Below are experts of layer 7 (counted from 0) of a mixture-of-experts language model. Rows are named router (the router's row for the expert), gate (a neuron's input weights, with its number), up (a neuron's input weights, with its number) and show model dimensions 32-63. Each number is 500 + 25 x the weight over its row's rms, rounded and kept within 0 to 999. Numbers have three digits each.
After each expert's rows: "comes after" lists some tokens at least twice as common just before its tokens as in all text. This comes from a sample of Wikipedia text that the model never trained on. Tokens count by the router's weight.

# expert 63
router:529486499454499499488527539526515471497521505518505500537498521470483510510520497478480502507466
gate0:514479487507497568528482488460486515493462498503478456525525523486504543512484513538532478502421
up0:502511522518500537508526519523510470501499485491538483507497522490465499514510489465531525526520
gate1:514482532501511521531509492499528494513517490445461493499483507481497523475513550491517545524512
up1:517495498519527509512503489451512508487531504473491536455477478485522489477515523472534534497503
gate2:516492466524491557469476498471502537480468484507508494524492495528487440475519516493505510496475
up2:513487481478516507483478542488507480530480504514479535486433465506517484472514468541516528514470
gate3:493483498501501492531450543498513519506535491515505467539504462474534512487455486454489507499465
up3:540520508486529513473484489499499481505528540509537547481481483492506499541490469539495466503522
gate4:510494460519468498496456533493493529471491466492499523518485476503514482485513483522514414495496
up4:506508529491449463497485493480521476495519555484497458475505497501498500513469466457512487520532
gate5:474525470459486490463541492519443479506485523499508475493480526493480497467502489488465519511483
up5:488514459520453476469546471501482505454522490489493473501510536528517474476481474464492476495584
gate6:507503506512498517546480503536484526474498439510509461500561542503514503508484536476523509489469
up6:469492498525506457481509475483487493478505545487478517537487473518482510518483491502462471521518
gate7:485472529484503476508513498487521486518497561496489456482529499503530512506517492523478549539502
up7:454489465484512516476523522538519501479529486499484504534509483490493484508503503505511515498519
gate8:464518506490496486553547522500558472549500526475480441495464501489498508484470557477528479535497
up8:478494498531489535476488494524471504524521468511498538488494506485511468529485482484458519465503
gate9:483512480521466523494491507528522484513496496494446503509474505510492489487513498504541503498548
up9:549560507508516477499522527513544534485490562472451521479513507512510489488564496497490523489521
gate10:521522481505488460503478489521515523528508549523521512500510477483473470482488482528499519476493
up10:527532498518463482496484527491498529487479497520510465473505498484479520506501517516492521491542
gate11:553515517495507509504528504505521500472496499553510502523494521528482497509551526510522484488442
up11:485500509516459511448488520476518482496458472530506523521522531524497542500495514507486488513500
gate12:491526517485489505472511529549497507490446479573491469477493497498480452452493509501492513501539
up12:517520494489539538487494481499509472526492510461507479486476497513510506486507493492452486419540
gate13:523490493479531476496481502499466547515506502470533521484484458464514501496517476496481511489493
up13:503531508480526483511483469500541487534492484453448455532507480513476484534459472475537508518511
gate14:487496535514494528483450495489497515495491534441477454533501512506530495565464493507504442497502
up14:551493498488487516486537516529491512487499534548477477440500534481510471505485478492493474544534
gate15:494493477505509459498497537527509513505514523522497490476484508507476491486530535496509494519512
up15:468524500474506453510501503514484504522523503526480493551482525537514500505490469464465496529540
gate16:488542485485509493509494521509494517494465518526534505484461479467501513509511474526500483472509
up16:513504522551513508494485494527503508527494485522524472524456535466510517472485499505458466522529
gate17:528505543503504491447530507481496508511472485526475477476474507470498449482502495474495474542402
up17:509509509503516502543496496525513501498512516513509475491509508498505527498538470530535502471540
gate18:523464500489503461539498480464518498524475488479502527496518483496507533518507496504472501519472
up18:522521532523492541456530505490493472513499478507498462501474516507474522504518495470506475495505
gate19:512484503460492519542448498491483503494476527466458490518486509463463507474484556507553519509453
up19:506485492492489497500536505508529509508503473515513539477516476533530501519507491483489498471548
gate20:491530465449538533496514508507468510486513518500471481503507462498543498488486467498493529496482
up20:441506522503506538512498483487496495517539507505497483492550487515503529530494498481535541475476
gate21:530503446549538512466515510501480491505516484527504476483530482480531538526483478508485520504446
up21:464521504482527475485504537464492467487519545481543489512500495522485497491492522504527515473502
gate22:480496486502551473522514508517441516474504512519444500491490508518522537481502482488480526532496
up22:510515502521476549557529483494533497521543488524489508517530536475451482523452528482532468472524
gate23:500496490499498520501518555512557517514471475530487518512486478496467467473531503492545490498498
up23:495534512481497476504496511516533483505490477463473501458561492495532503516499493521523492471501
gate24:529488531465496478487499498435501530529513506500495522503517476512492493558449495476533455476495
up24:478456496551508531513475506530517437468491482474546485509443498515513514463505505486472477532508
gate25:531499551485494468495497503521494510517483453504480519514554503468532464547477489520499486503463
up25:510535493471502492499517500478481504493517530487488491474499472446449511470513484465526525521548
gate26:484527495445503481505486499509520483490493550508506445524514565546469481476501454492519515515508
up26:512473492494505493469477501492531465506507468497483555467477452482494523502463501513485497462538
gate27:498489474537479512482516516521530503494498448549473461580454516513485489507505496526549477499564
up27:502514427549506520468480535485542521469450485535498501518482508516472532505495534508520482500540
gate28:458481497452492490506423501487521521481505478538468543488511516531488491543528456490472472470493
up28:520544447486541471538539476488531509515516528500496503538476472538466524481521477490494506513494
gate29:480526447531548498522508507548459515488481481510499482492541466516517490486513488522505479505474
up29:509465511493512520514524497499545491487531490512496502496474512480487520507520495512522476479537
comes after: " the", " and", " a", " of", "|", " to"

# expert 42
router:493472546455508486480502517523508461531527488495520493541479532486456509511535502457504498511485
gate0:483498525502485475478461501527505487467523518514529524471501521500463473497540496497463465501476
up0:461459539471491483499483485531494500489474529497494550483481501517463495456481524502493443534502
gate1:456490518508516517514444474507518526465474465514499514520490513494479520506502533477508494534502
up1:500500527517484489515558486488521520506555531516494494440510493468507498492515518507494515501468
gate2:480500478481518495484502522489491531528514489507527501523485494497475457470524539520479473504513
up2:474482476479545484512542507521504454491452490470463494475494497491509501528542497520524481555511
gate3:521491538509533516464449498505514472511521466507504515461516528522496468489495487443506524447531
up3:523475481505535512523513514534507493491552564540456489500510435518474516447523518496475484493513
gate4:512456527539476493521495545521500497503473529483505480457484520501517503491491482489479487520513
up4:498477451499569512471505462487517469494552533467503534531542484473449526488500497517517511498516
gate5:486487497522490508505523526503432474542518530526514534426477503482485488504506478540511504509497
up5:482495540522504478526493477483492492513503544500416488536512547495492471458476484477519453484528
gate6:502512489517519480501504513478448527526460484533467518525521492465523476548478451516509461501515
up6:490518482523505464486517540497461522502455505501455476508527504530547478531493459500484438488529
gate7:535509531565495487536460536531487469500491504500467448505531501451528459523483483447505557487498
up7:540461527502492485489534448478520552500501515514502531491488466476473495479504504441479481495499
gate8:486530527522543544450500512492490474524488481482507502471440497493485536523465495518518544475528
up8:488534487493471486453483543494522499496482463468464511467463518508522539489463454488468519467494
gate9:527486493503497513511496546505500465477475514468465533506499549475493487544535515517514525465495
up9:498558516513479516481532479519482508478477524498490522542524479503494466489483483499510527505510
gate10:493513480476498508532589518519519499517488474530542502482475508482479511506511479560476516528521
up10:476523522529493518471431501467527542486524537523503501514521504556522496471459484500522481452538
gate11:514491534489492513490502510477484500461482467509497449499505541530483500523483486508476474504485
up11:520488527507496483488512492489489497466482474476484452515486506533496515529471475478476475509480
gate12:507524474519466489480472534489552549521508497487490518512531508568465506496485526518503542476562
up12:519490506504514466540533535528515496498514487433493491504462493500514484506504496480477479521500
gate13:501573447532488489496519503491533498504508516520554504498494491466477474452495504501491547455527
up13:475494458473504485529518519528514466463487547438515463500476513493504524476491529564479478549493
gate14:466506493498508485533515497463485536506503489498505511531529486483501514551509443482488515485501
up14:498523479524487482509536471494498522528540526512509504524495495490504508450464502527481477521463
gate15:513518508513538529481473521496514482525480502494494506492487515507541484503476490478489491513512
up15:480517475512489535464496491477492517509489482482509552522521520483528501488507500489519503507506
gate16:509530524508511464476493510461543483496473541493527499511468514542475516524492529538489486530501
up16:482538536503516452481476470463489469506488510471506540513484508495479529544477529539484488514484
gate17:527471483584496529458505512486551484491544436534477506487506515518420520516493522497494506505485
up17:529515561515500504482506458488522471505506495514534519542518497499539519500454467517511487442476
gate18:494477493480524489466482435500505496504528472534503481488505487517523509484547518539483513487470
up18:517500526480514503554501519487499486512490509555482515440484495503476519520464530499524518484544
gate19:492500461490501485488520449514516515480481489491526498517459509510541475509481488513463481513484
up19:504512496519509482450496490530461512507515472506525489505490504541542500484462449524493463534492
gate20:527517512497500543473457472472512482526514492501508530489468455494498463475525489490514491492502
up20:523513495537486504487558504480530470490528524539442482504525515464473506529526484519539493555500
gate21:568528520486484451498502498534471476472470484465464491464514510522530490496447524520509499477478
up21:481517473472511490483498485503507545472495538490512505477485474538497491525454458511510524487477
gate22:526443495497507497529518477496514505488466547532532517507485464517430497502486521491485479477516
up22:520466503488476529477511478491530498483530497505488486495529491500482479521539492491500502482513
gate23:577480515498514504473487500482505507507522503517511473516484476512471480527484488466485499520501
up23:455532482527491490499480559543471506466488483477511506484495510466495513461499553503517484487491
gate24:574486476526507520525509466469475465486565553500503473535511507505481492468520472501496479532513
up24:569507521490519491453493519507515481499546506535503505480474472507491428509532539459482484468468
gate25:451511461475524544463518517540494520466487505510503488494525468525492515459477498491515499496500
up25:458496474481549493506446524494507506500526542487483512498461534502465503477514509480483513493491
gate26:523536524538557493478505505507537502533550450486542471505534456502509510491501506473498480493500
up26:463494504494489448481478484504500539513509494496481506494534530466521451471525529521502492526556
gate27:511522499470489546472499524516457476516554477476501510481470513483510461487474488503519518506506
up27:457472498493524499509498496500504452513540513503509512492504502496469492476486426505497513522542
gate28:493485508487493517510452447443525463461501538451533552494498491529506524516492458506495504482509
up28:506518475519502443493569513524486539518503458553475438517480530464495467489530482505472483504507
gate29:520454490496470470486512488482461462461502519487506522492492464469551507489513520482502493561455
up29:488506465505455493506514489519462501523474501499457500504507488504537478450513515489502527573441
comes after: " ", "2", "1", "0", "9", " ("

# expert 51
router:478456501459493489480527505514518473512508500479514497495494519458466522520492499465477506481491
gate0:481510524499504475538481542551486512507509503496498484518475534501422506535476480484565473455529
up0:495464518540480471509526497474495503493479490475522475498487506503539508482510515489474491520513
gate1:490505481509517524483465501505508485483515519537476475522521501503533549522479506532468525497508
up1:463466455518470490472485484485506488530547481508551493519510535517506536517497458460524499512489
gate2:507470501490516498484533517496544494511475482462517473507509491461562470470485527443473465524560
up2:495540549519485493474511467482477498460495475478521498541480498508489535532494508505500497505515
gate3:490514507541464479481478466452503500469518558483557513504492463522519488496488455474471482510504
up3:492491520495492486511519524528524509493547489477487490488496527516445519519498545489506465512495
gate4:500468488514510502452520518466552526490488497498500501489511504502506502485525528537488484505495
up4:550493510499490520557552464471524487500517530505499534467525484478465499541472468537449519495483
gate5:493516495520494481537483514465521493515485469508506523485507490501508547451511496527520486513488
up5:509503526512481513532497525492523515538523486436523529491493501491515504493498502528555487492497
gate6:514509474513475518509506509520485553476551488491478481463497478535559523518487514488515486501493
up6:490536496536473518524530519503491503475523503525485484515533497518518484504487531466508463533509
gate7:496520525463517490507495479469456439496537473467544527491493523483494461523498476528532477554482
up7:485503448531516491479525486478491515471531506534546519492526473520484533481479506500493517479563
gate8:490449526499511504518519493548487561486472512455522481480543501493471489501489487453515532487514
up8:540487525496459514484460508487452517495492498479485499515502510508513484479519526500492499492506
gate9:500524511541502518491528525515502463494557531490529501443502515484540565538467511509481501458484
up9:508513477470477467505486473493482529531497523485447500525525463544510487460509487512523521497484
gate10:504497450508497447510479477486510495475503474511497506535504506501521503451497482503515515510501
up10:466475438534559499503448517479500483478500486512490465533549519497517502519466525487476496497478
gate11:506502493500549508475529519520528500519483496521490466527459508475494506510497512531525448542486
up11:539480535462496481484459481532453497483478538508537486537531476479535477553491527484515519488486
gate12:504518512460487495529530485499537531502484496495522502529508499455491533437534513496469532499523
up12:487484509512514482467511458521514466495535503514469523511519505534528500523463462514512452495498
gate13:501448475507528452562497550492468511490471469497515506518497494500486492505509491488479539501498
up13:546458451497524473457519488468512516495504502523553525492519527502505472496504508482522475492474
gate14:483507472476474478536513513500511518537515488528536510490487521443494496491439522475480512496518
up14:471489511482515460507513466483527526488506478506506513544481468472454516526462480496476494483503
gate15:525440512499505543465497519514481531545538458495451557510485491487464474509471491519489530512510
up15:462477491497494530538479527509503549501545531472492506527504469474488503518511519520464470530511
gate16:510540491535488503492520456505500494500512487514481534486517521489507468495531475522509497495533
up16:493552475516447500527516482527523460515503489510526476472474492509489505536479499531479508518507
gate17:506519507508509514448487469505557509519495537492546520548506524488502513528536476483499505526439
up17:501503458466505482525494474527538482571528487521486556482500469534525507481417452530513517509539
gate18:510518519447501495517498503528501506545473502506508470505522448454484469500489546533516492474467
up18:504478498471506492512496549510468506503523576466495483495506473457472465498468492527552476521467
gate19:452478476532486486482502530477514500467533502508503506499520492496509499538500525476488524519498
up19:483506493484502531472468509507523457508528452520511523486524500537487437460524558485506555531528
gate20:544522527461483463434505487527517466466504533448485513509489484475523485547500519526516487491541
up20:480509506484549490519534456494498509505521535510530488477484516518518510514464484502518536462472
gate21:476502526500464492455484547488483538481510500518488463500483492462549492544524489556505496493567
up21:524506510580487498454506509523530516476452528525470477550491467471538460500513447492491479493514
gate22:522505512517518472494506485510536473549474536496475513458483514488485468472454496541439493517552
up22:494508552494506503505468499550510477492482508479496530496498458529519498508506510472445495462499
gate23:485482460490505480462564469537482470500496514522495493507491494506508488495442465474495523499488
up23:499482486542495482494543500511523492476443480495528512464485523496512495420492486501498500469529
gate24:465502505526497462462570498461518468538484521504496515522502493514533517537481497487436538500505
up24:478491503476517521490487494466483464532494561507476535519511484503460527516474492483475492442480
gate25:508474491472534489516532501499560533498517526453501513499501547566472507453494511443494478560478
up25:523526491549496484500464512511493506519516537476468527491545524463503495489489512546491513503559
gate26:451501476510526456493500551528490481466526471521485485528492494489474513480523510532506493495505
up26:550468488535494488483503465533485499486490496527520566474519527519508506502487482462499476511554
gate27:483516503468460477503562470395515493498500521450496474474503493492476499515498507465541472515497
up27:474494508484528513485509542489475516481517512539504532490490521512530528520511513512492489512504
gate28:478483504517451477483432438487477524526516493522509509505463473510492486517483544469538475469528
up28:500483479471458516505516499499512491519483547513514455500453486517512472495509511463527462477511
gate29:543482485503478540496494460491458508517534531451511501503543535520524520504468476490498494511550
up29:471511536469496488495468508495550490536469490503440474493494467500529478502469502497449496509466
comes after: " ", " c", " p", " H", " N", " s"

# expert 41
router:521478529467500492482515529507556457523516524526503493510481534479482515503518507475510481507498
gate0:499487511481463452532489447494489481488487518506488473486545471513496459517493527478489462489495
up0:454519544500514528524467481538523501474491513487537539511523495458564485509524531536493504484472
gate1:483476542552511536513504483487523528497462493487468469496520496538523529513471476473463522525503
up1:492505524473495486497494519529504523501504505511476488507488499475494496526512478463474481474520
gate2:519493512434538483506566524536492542496514485509480502500489506474511479436497462504517496481480
up2:491493507541493483488486501479486492487523539484450494498503474516526496490462512500516491521498
gate3:462518531542483505514463515477594523506521529496482478486505534500472507494448461480526506512510
up3:509497510491500448463506483493485494495500466505494494456514502511523499481534468550464487566538
gate4:500533478510517486467506512513529487514533460526487530499486519518506485457543530477536509520485
up4:497463503491472511521478487529536524491527522462497510485468535449467519534465513493444534505458
gate5:540486474484478483485481538479521473462440483486503481511470512518499508526456501478519468464530
up5:525508496552509528482533458506503477552499535477484489478543505517511513503523511494490491528473
gate6:454472475497501473462443510511512517483506448489524520542500450494494512520503491506465436501485
up6:473525526494523523489545447530541480504507510523473473530525514531491517504481545484497494533515
gate7:494511506455467497510543487478519513477497505493521504475466507524497503496491478502487469482497
up7:498486483525455487501493523492513486525476555483515462518504502508460454504485480541527496503534
gate8:511535527472529532529478472496499475464517496517530452491516499489476466484505479495476484505479
up8:456495516457511470552513504486536461520556541466504514515496499465479467511449500498506501503501
gate9:497527493545536494468487515526533466488532537484527572508500489498524510469533473508514463520502
up9:503518473529503528487528499507527491492494512512522511500478465534500504513488502510453522550477
gate10:469474455482511546498459504508494456485552484512477526553511509473569501498493447518479470518497
up10:511537497469518445489502428486480513519499540493473483482479474514465479524453478514481484491486
gate11:535471488473502464520452492519471479444463542513497482509484475507513528500516477501497505449482
up11:493497518482520487570502516509516511489517475500460469468542554439489521525456544484500472492499
gate12:504520535472532511540481455515526504494492534455497484529533469498488489550482498496520530492515
up12:500503523491521529531513506500510526438506502517507512507501509494500509514524498477524479495520
gate13:525508502521471490518506483554542500487529460517524515460505472587507509494491493488544503484518
up13:507469487448547539474449464512464482475478526486508484495538496443511508489517532504491519507472
gate14:496565535496502456465498474498497511513524538488531513479541538514441451462483478481537513491527
up14:526472487517504501473472497498522505462485507495470476513538510480506468493458458476450475510509
gate15:495531487543465530485472534445505537517508466507481499558516522507536449527522513456533527492518
up15:494490479494509506512535546432536534468495509490511534498512508503464477508538507483492516453531
gate16:504498465508514505526473520516497500496497464535495477508529482541485464499483482472514506437542
up16:490525524495493495463533457519468516527513460476528528504481501511474497480492475548492517551491
gate17:526518496447542495521510500475531482491519524534524475516470488513474507505501483467504501467541
up17:500490434503502471506521484542497458500511530506555505512500514492514523530520522468474514539487
gate18:472484488490479510464464477507497492496505490453474477477487492529513474481485494476501489486538
up18:490494495509498461475541498567492518496451465513527484513528527556513470497506481491508505503505
gate19:486507525480502514460430488490480498512504463517512474510498493504457497525526490451508496491469
up19:512531585507496486476482462482500504520519467476513503490499465488528487472516463468503500511517
gate20:495467500500521471466481457494513496495483470491535512485535521473530488488490519523514506507492
up20:488549514495497517485473483518461524482507494503520500479472503522462490521484542485463514538478
gate21:507502499548470487527527540463502478527473528522521541512502480500514486518525491543517478517496
up21:527461505450547497472493501490496500520511468490490499481502479494485516501508509492497507508555
gate22:511505557465462496479456469492467511480499518512521473462463534496511525518476466509493469514501
up22:492477538507515489451486472495504486513491493536528533471474486512505507539501495527512534496500
gate23:510448451487475528496482492550534493525508575519496490494540468524460492524481480503483468491502
up23:486515493489538517477554471487437540474544486518478473504514486458506477513474504509519491504508
gate24:523498481489501525495495463499446483475496518444502490534432524487518495518469503482471517491530
up24:448480442460506511511461537498512487520532480499465498489499520445541469503515532507492496519524
gate25:493505480467456524492498488501509555456493551525574496464523505481497531465478498501512530473498
up25:530510554517496480492534503464515468482487507488537522488525529520494522483470499525487481508500
gate26:472505481468512564516487511522509514481477512489511473547492490541551512517532435484483470521556
up26:476502509482519530502497494501472482484498532456490460520487512534528508513490508543481496510509
gate27:503523464519525473515485523526483526503480428493535481546528524467479529455466520517533460453527
up27:497495516469509459487505468490486466467509491465522484515524511514525458498479464490422456512493
gate28:477489535525479508525484490493536539488509474508526546495464537522481487515522515535541458487509
up28:533468568477504487528480487473490519497524495482507503511499558464485520512487482495554489501533
gate29:508504490553487473520507570509489485482485466455511457459508491442506498503453532474451478498513
up29:501506458507484479472463523487460491514506507466533530484515507503536509529495556509485443518495
comes after: " the", " a", " and", "'s", " his", " of"

# expert 29
router:502477520485486487475506504502545463549532505504562465516459540531524522502531514495501512500505
gate0:519503555502484510513577509497469506503506450501530481529485525514468486479512527540506474439475
up0:514483514483511469461554537519487539508502450496443478528459519505492485494458533474496474496509
gate1:537475503481505512496502540534479490534454487479522440463489478487461498495522526505525488530523
up1:504536516492499505533523468489451501456482491494482552485491506494502483483492481525524539469476
gate2:487526530467510510476499521520533549524488504497509505502516518512498488509494518489479447511498
up2:490481503534475508505529475495420542493522548541497488521489470502493543438548519534538541496522
gate3:514496498492483538518480473506529539485507489482465535540502493497467510498524559504525480525541
up3:488492495536549520533477476488506478511455446475504510487516519476559499452499530488512483531510
gate4:508484465546490461531518512451539485553498461521487488521494496488528507535507485489504536512519
up4:525484501502512490476487465531469524472492482491445515488491492518461528496523503507513461507473
gate5:520505471458515475487471467461550487497480525466538528485474512511536503483491474510533529511501
up5:511481522503581516523519538459476516549506477466466499458494483507504515510485536464470470480530
gate6:500510511488465484480500506486478538515495530479495537509469499472527476487513501516499481495500
up6:529502504489509471499496476482490456492530488465508523489473497555493538472524452533542502549483
gate7:503540490470479513481531509444502507483493498472534510478501513471464464595502523526518506487498
up7:525435527495505484543467475542503461537499518488450494464514490511468530470512482511502502517452
gate8:498492485487526549497478504511501517514493494537532519510490485492458486455503459499531519470511
up8:514528493521550509489542502507475488468497515509525484527511502488508499458541472522486490501509
gate9:479523524507504500494469460474464476458479516500538460512485507515527517461492525489481474512547
up9:472513506525434473509475473456474510502449527498510469503451495487517500501494521477485472490506
gate10:520532494499508543468513493510536500505497524527494495494517532527471466457524478510518491486515
up10:506489496515508490485520519498497478490465486480467481529506498466444470514505495552487501534526
gate11:508490483488530520516518539540463503506512502460542482482503481477483527477474509505503491499494
up11:497523514497507497426515485537518480521516469498511500471523498509513498515514528519501480500542
gate12:508486470510507534481495521506514521471477489515493532511460474494517475491494523452546511487513
up12:500497509443446513534508450496486505490546486468535454486491528495480500529508467510479467475497
gate13:490500513482467471549503516507516486498493539485548505533484498550497517490515512527539537485532
up13:500462481509465488533480478523549480537502496489534503498490469515491488485513516500525507545511
gate14:530535529551530473517503504527524481492478482463500510495484486497529506506523477464499514533479
up14:499510490476488444469503492514538486504487535515505524499486530518529475414542482509490506553493
gate15:542466501546516478538512493507530478543462507502517494449501509506514476481502501546516527502494
up15:461507486479527518545501494494454515479462530502526485521524505542552480517499513494504480566495
gate16:467494520542509483503527505451526520523461461477549488493517476481501514506494522511532487490478
up16:468490490488475481474498493535536505556526502445531486557514502522463501514505466486477524511489
gate17:436461505507517495520502440491492450496479527476503455490484532534519517487506494533482487469469
up17:500465506529513517467481544512506522491519444515481507516467502480523545470508537516494479467510
gate18:483488521473512484484489534475514475551499499545466500505482496484566496525519572474525522475472
up18:541507496534503502520538491445499474458489516515531524499467505497495530506509463534486463526470
gate19:488497537521503506496456503507521528462481489519492493499523525507511500424481525480487484508485
up19:486480524490519491498527507475561501513480514511508519487496465507482486522495489499482520521527
gate20:525487491487488463501489495477481492497514489483532525497514564483508529504497473511492495517483
up20:483437516431490485472510492485489503525487486487523467489476497485531518468484496479535528503511
gate21:521533490564508507462473498514497470514486526488488496543490519480518479526528543510512538454482
up21:524480440458523509497505509515512536509535470519476502478462493461463527502497481533504470515507
gate22:499448501514524481581515549504538460499492510483477515519466543478537491549473495479508497555519
up22:500530501486483512500448505488493527496501498505479507502496461514438482449550544526468481479491
gate23:518481533471492490493463450485484500514516550496508487493501496502517489493494500515488527539484
up23:477503518498523503480483482484517513439476485495492501505504532476501474481537496527486505515526
gate24:545482538514519484530525532500486489483521422491488500485525480502532524454492475484482504477569
up24:521490456469472479492463537502467465494514500480506481472509505467502529537508507540492519517461
gate25:503486486529504488504538477485521474481470502523474512525487527509470511515473534505472528500487
up25:491443499455527483513466523473535487472476486501548508519523496515522483496504453500486480527521
gate26:467497510521523497580518482512516551535493505515453530556519519513464525518502500504554486458482
up26:487496493505520463503473486502479470495500531488511502497470507478506481506447498491504561466494
gate27:493510529540501485489521520520553488448495502533536524460498484536535510493551505498502475536508
up27:497523556516536512461481497499499498526476507497529478479509489549517488512561525489510465494501
gate28:541497514455500499478472528493503491513495526512499510524503560450464522525501527534484538485531
up28:495519518529489479514470475497485517495496488497519503475470471551479529527496514508551515476493
gate29:492490517469446462515525524485496523479536501476450475496513499513478520483504496495485486546541
up29:505510525544500501524493487505470453484498482495505492522491515561532544459487539509487494525506
comes after: " K", " T", ".", " M", "3", "4"

# expert 15
router:515504524485528510488541522516560494513504490508524500498488527494459466491528492450506499508491
gate0:491544480508487490529566479466526490499492481477473476502483503515462499493442549487496481461465
up0:529518508489547518480517481500430522485500462505512464469540510539486488487484479518464480540461
gate1:478490489498468554481517516547479441524516476469520524538502497529503524473525493491494504511527
up1:534445517505519468532485538496469515438501485443463484448478493487516483508502538443489492508546
gate2:500480493468475496517508551517506501514526597458518515491476524520468524485479517499532492512509
up2:478468560541510515480525484524550474528500475474481521505513499493514548523502494520478490477545
gate3:443476499470516492527489476447507482484513496518518466430490515498512511455506535519508529482513
up3:539500533512513520449551484522474491503516529456529455507510501456499500512488527465491514443478
gate4:524507511460480462476504486522523462492524538461502472530485504512518492502478548480532529516513
up4:525474481495539539503496502509480536453525483485503484545503516491448487473531464492493488510517
gate5:537522482466465496545494517488498485469488546509495474547554530445508462476489498452491486525498
up5:501530499505454455482519515509446485457511503488507538501502476481505459482473500509491477471512
gate6:468514478499509516530509496489488472504504496497469524483497523482527539492527493459513522513474
up6:519445495513528495466456518543472519488496485493497491519499508479473541461474513466487456556489
gate7:487458516475535506458513500494499476507514516506510516522539552464540507442525471467496530471522
up7:475499554543496479491470502479522483479461498529506502481486511495516545445513503520502516514523
gate8:504507561491484544480437475500499548509507464531519549478460535498456485489496464551493493503504
up8:460496559513478506522511498485546540519498505467495563454520515516468523490467525549473454489445
gate9:489519515518499514495510535512497498501512527510490468486509522501506542452506503470489491477503
up9:508545519455485507496478503488481494508470493513489436488515515509478548477517511467491511484549
gate10:487501490499508486498469487518492464554483488457539529397520496441541519454511506482507521508522
up10:500502523471527495531546465506477507468482484468534525455518499528535454467477525491532535509476
gate11:526543502472513507535509497551472504483449471498524464492484517489509500500528485488492490488510
up11:504494484499508460462498487515528460523498493456512483501514458507499493530498522535501499482449
gate12:520471526485543526513498467460514479474505513507525487478527486509502519468507510476497498532520
up12:500495540524543482510518521499492483488480512472523523533515502479533482459503490490480480481498
gate13:522482523483509504498478514535514489506502534494512507510490525493528469460488499477495453501522
up13:498532496502515517497529497474509527471486472508481449485504505544480518506480509496526494524511
gate14:452500507524505499479477492497500489499483482469543507452516529487516515480505497503488484521493
up14:468485530474511498488489504467444547547544465514523500443492481477504494509468513509513509464473
gate15:533514551510492523435517494515493490451519490476473502558458537521499479490544496509519518553475
up15:512450495458481512533485454479519541484494486497472520479562484505505511528472518517476502509536
gate16:524465517484502513500517507518497486506514476494452556491465487519496499511520542566477476496525
up16:537508499511520540529486509507472509550534542498483518472482491494479532527515524542487491519495
gate17:476489506482537542432520522483462517526474515462495503480460497494513509480489462486490521490524
up17:487510485466501524479475483483480512503517537496490474493508526484471501537471485465502474468488
gate18:512454526543506502491487532507532483458512480529501500479515481516529457552478472469503502484507
up18:461506437486455482503507490506493525538524457484491465476536541521481455454510500472488501503485
gate19:526530534504504515504524499481489481481516494467527531528494478512515503532516478531523478519490
up19:491512502479493478491521555507483490497499514487517516506486474477520500464520499500491510489511
gate20:518515498497498479504496526523470526427493515471498500473477503516516475460463532486522521532543
up20:466546532564480472476497495533486497500540481504516536519502491472465512470537478494551457501483
gate21:492486529524460497481441446484510519514517530523452548494476527528490499522451511488519493466489
up21:480492543563512532451537476515532522507504490500527482481519494507510460530505474505535477505459
gate22:471503475486495495429522522465492521502511542466506518499476495453515450498480487480525439509479
up22:545504514477494520534487525461542500502481524534440485467512527518486519547439466521544518515525
gate23:483519512516489481492544483483541486539508504507503455492490508517513509540492533495495490513496
up23:499493573492471508505518490513461501516488564486498490490482480479473500521500543478515500500515
gate24:496512511440478473507469515478556513499511521470511541475495541450521461553447496526531468482525
up24:547567517461504486473472551505468540479500493486513529452478487448463448495492507457506506451472
gate25:495467490523505473526538467502530497515503505508531553453504490438509507493576485491496476512501
up25:490479542477506509507484504485516494484510510491523495503492488505535499458465520511526490476536
gate26:482488513466504517502504487485479518499505500515536478518523516560471465442515484493469480498506
up26:543525485505502461551466525497501516522544514470483525510497476480483524512439495503480523529518
gate27:473558473479510489489520513438478532487490477518537485466447493502446477534503491489533496501470
up27:550501484501535494510489563462522513523548483485535484443532501503508500534515462549487448552498
gate28:451517513486485512532481495499535454527500471527501489504528511485461479496487498477513516494521
up28:518530526464501504509434512520472463467521495501495473462499516543464488502491495534502519438535
gate29:510538498483491500509537511492459486505467541525487522494485514497460496512513498453510464490494
up29:529483518533506502513463572482504511500499517487476501486506520486505476500485473533521503574509
comes after: " L", " J", " R", " W", ".", " M"